Below are experts of layer 8 (counted from 0) of a mixture-of-experts language model. Rows are named router (the router's row for the expert) and show model dimensions 256-383. Each number is 128 + 32 x the weight over its row's rms, rounded and kept within 0 to 255. Numbers have three digits each.
After each expert's rows: "raises" lists some tokens whose logits its average output raises strongly, later layers aside. This comes from a sample of Wikipedia text that the model never trained on.

# expert 23
router:177112118108110103133135156114084103080154103113096152111073110123073164146121118154110117115129072141096177128121096119168091099099093101089119134127189080159121158121119197174189157095184161168119138127141132130181153139110123052086157088147086139143151133102104088093166146128156111160098125099155106169165119190140160088165128113156127147174106166115142141113160121085111144183120
raises: " the", " to", " in", " a", " by", " on"

# expert 7
router:117151108135096170151151161169140103098161114151175091067061099127119141094085121148073148111122157157127047112141098113180165105153088103144142131131128106093127161135131168089093102153149113140172190155150161151066118143120108106210111077131139136110116134119119094138163148130146101032129125126059124088120113132134123147100048124127178140162183118149123083126129114130133088141120
raises: " was", " is", " would", " had", " also", " has"

# expert 16
router:175140183135159064145185141122122079096146158138158164089139107086125171154134093126116079123144164148082102111118103139114106169157201142091137099167162099105173069177170141056103103142082148132172137110136172150110134135134122123116146151123102121125102123168168151149141094124160087081120115118122133083102138102144094154184157126097123111166094083068070191113121173152144099173155
raises: " and", " last", " real", " first", " from", " p"

# expert 12
router:064126133128154139134072080076113122142088128139142079133140214103147089078133141152127165166107168062131106141158170141108089169096158100085122156170169159163094125124143137128146130118113132150157072122104112155105091091152086191143089137092179123122153127134171144158091150149107099096161125133140077113089160152104107122147059101132118154109165090161129121128136135162135176124164
raises: "ae", "ask", "ava", "imb", "are", "ann"

# expert 4
router:104126102135139219182154130086060152082101114126103120143069109115146156167115084145123135159125083119130112094085089130137089111181096167156138157176122134191201076142146134149175098160144126096167126096084067194136111114109160160142095138111097156104096104171106149135153109101138072098166153125091085113140131112136105161133128158131149139070123188183087125148124105152125102103090
raises: "\n", " |", "\n\n", " and", " (in", " (including"

# expert 5
router:107151084126128168094164164111120171171130183125120132148113160122163131190195121137096104118099108178066084126092139114161142158135090143109123132145078106180209129152117179131137071166146130140081119192130115114061164127186147145196185104088102151134122124132103115128205169119068108138128129130095158125137070153135099081088148140142102112132103136171116069151080092077167122120161
raises: "un", "al", "ar", "e", "ear", "ad"

# expert 3
router:182107225128156147159116147151147142130154152156126116125162107114150107173158124079199042151148148144115134164137151187098144143156124094068135087108076133232146118129137097156097094144163094158120149108141117091140108156077129136111140077140168123120099099079128170154147091114092175190078144129147082132160122114124107173101133142118113079180125142065174125214151149132106175091126
raises: " the", " their", " its", " his", " a", " all"

# expert 13
router:145199121135164111136156147142135137117143151150102120108101160123043178072168131135152070113111149091110142097200196118142100154099179160161049088145131126096087113119095098140118141108166162141089100113075136119087108189161155127106123122117197110168140127161134127105104129104146147135155133130119146111116117094157106109077086177159077102144132122137181113104093134105163142175115
raises: "2", "1", "4", "6", "3", "8"

# expert 6
router:122156199147168124106121150068111142133126215161143164171140106115131147178147128122125111119114141179160111085135057166199136081139061137172149106157128126173082095120159093033058171128156105137130161145178110094160117111133150102048143067118097126110086129147090142081114112146079122126086176130082079179048101162118163107151195142130173123183147146154076134138117105134134117151157
raises: " made", " recorded", " in", " also", " considered", " found"

# expert 17
router:095091153103116069093110124093095158106116093147154157100112119166153128124083117166137165134144114126125086144082068100124135082179132118138077099197064142123171132147103104160091203101142094123091141159140113161126148161099151173125130187132147143150100110124158114088089132177178116083104105087143176094090124174085106167111109091151189085084127079117132142144167187168155092154087
raises: " 30", " 26", " 27", " 23", " 28", "\n"

# expert 22
router:127127118058046114087132160174086178130132148167114158174098105092120159155035118155104159079179111117154109132139089120113123124096134098146128113191093119132159142157129166091140141153112145145143119114163210164175128159154152137197152122139099177111128151113120085143106132180151107095178132140138069188131149109081115114100075138154193095155113165159163089127114186144141032134141
raises: " and", " the", " as", " with", " but", " in"

# expert 19
router:123086117093113111103120123136167100098090098137135168140170138111126124148123129133128083058148138199160170144159146138118167072113156138108161117094153164162122156102139091107157183189089115148110129125116106108081116144135084105189094115107135126119175121139153178126112038122124110163131106184107168178111121166144123079132141166146105109148127142138099160120095140112106090130063
raises: "ole", "hel", "el", "he", "ar", "od"

# expert 1
router:140115116140047149137121106155093166134136152109133050167165129190136093093055182100164073147112104086129169148071112119084173133151115134108108094086159187108187117187137151155162104165141061084138109093152180119111115143089183160113097145144147138152125139100099096161094078148071114113033106147148090149120157076124109151110109135132097085089085102113095089118128155150100077112115
raises: "\n", " —", " –", " ", " |", " or"

# expert 8
router:129076163112074096157084122165120087153098133131153127099140168147173090107124121101108159138102101124176116172183178139106136155133140133146151130190097116134121139124186123104127161143166132106168118072146157096197114093098133105168151165095153175140150200116120069197063144123158083138118167105102118141163171077152117198158151144113144176114176093135112159121130124143111105059162
raises: "an", "ir", "o", "en", "ine", "ons"

# expert 18
router:158144192168145140152148145084158094168128107093182138098143124111165137093133158121132097175085135116158104155126140223129176067127142053114099119113158158115117112073082179127122067101105163153140099198092105118111151114141039109132167153152145096133135069173158166102114139120123140098188104086164144095153115126095167121104144053087093103078142122092130146156118144109088140108116
raises: " group", " week", " position"

# expert 20
router:123131110138133096141082101147178156106186141112080135110169115159117145104043068078112126158127169077127147151151142100141159173105144091119135152100157113115086121060170088142180090067094080153125121143076109115184167104136195055108121106133109123128076134128117105125129091176118142152070130134163156147115100188160116097124144081090117133122102114118137107145154129157131173143128
raises: " the", " a", " this", " its", " one", " their"

# expert 14
router:116129094135100143149135100105122160122159131103128112183170157111165123125138098131137178159105154119127143155150133085081129176176094180188153173164073109129095088097088111112131117108081168148077165095128081119116123075104120089124141085133092132117162065159166042123174196087120177167146147172166127141106070102157122100091178102142168188116125077161221138133105123105161143084131
raises: "ast", "b", "ain", "it", "ard", "ag"

# expert 10
router:155119105044151170119133115125156148139184088083139150173131132166157130193132125138094178116176118135088133087124063121137089088112209151148110173080095136088132156104130137135104079086133121102179122063168128135146070123141167176128132144101065115107104157135089105147117101114089134162122166092098140123160072132053134163143123105159141218117093104113131135121103126145127181144198
raises: " and", " to", "/", "-", " in", " &"

# expert 21
router:089137108168127135087137116152133139116153097188112159090099153139080147117170151135114153101102131109125125071135160155118141080112102153108166118085104089123109107111120155151112093115146131135143166182143151115137141102165092121190153086185152161224147133138183196098190150191128116141174177116137097157107082082105097113161089169126093117084151189162114129160160108119159132106121
raises: "-", "\n", "C", "B", "==See", "F"

# expert 9
router:135144086160175112134143142134138115140108104109091117152027123110167152136082112141122156083138049130160121152110074104155077081107112081132073194112108122133164171128105118088117153089144105121111108101115153096089166117158133178135137185120061128136137135114065153193106155106116152159129134126182147121143186174150118151156142201140148088145123154105140118103164143065115127068132
raises: " of", " in", " from", " and", " as", ","

# expert 0
router:096156118117151144133116124219105070156115097160116046113097178098055135108114161073150153130130151102138114108090134094154135115092133086165153101084141140104094123108099083085073145116110141097121142170091115171172157140119109136137106145178158094099116100080152159115132127079121146116140097115056181119116161117125186108115153161113164145148186166125096178083151069128140106175122
raises: " H", " and", " |", "ub", " ", "on"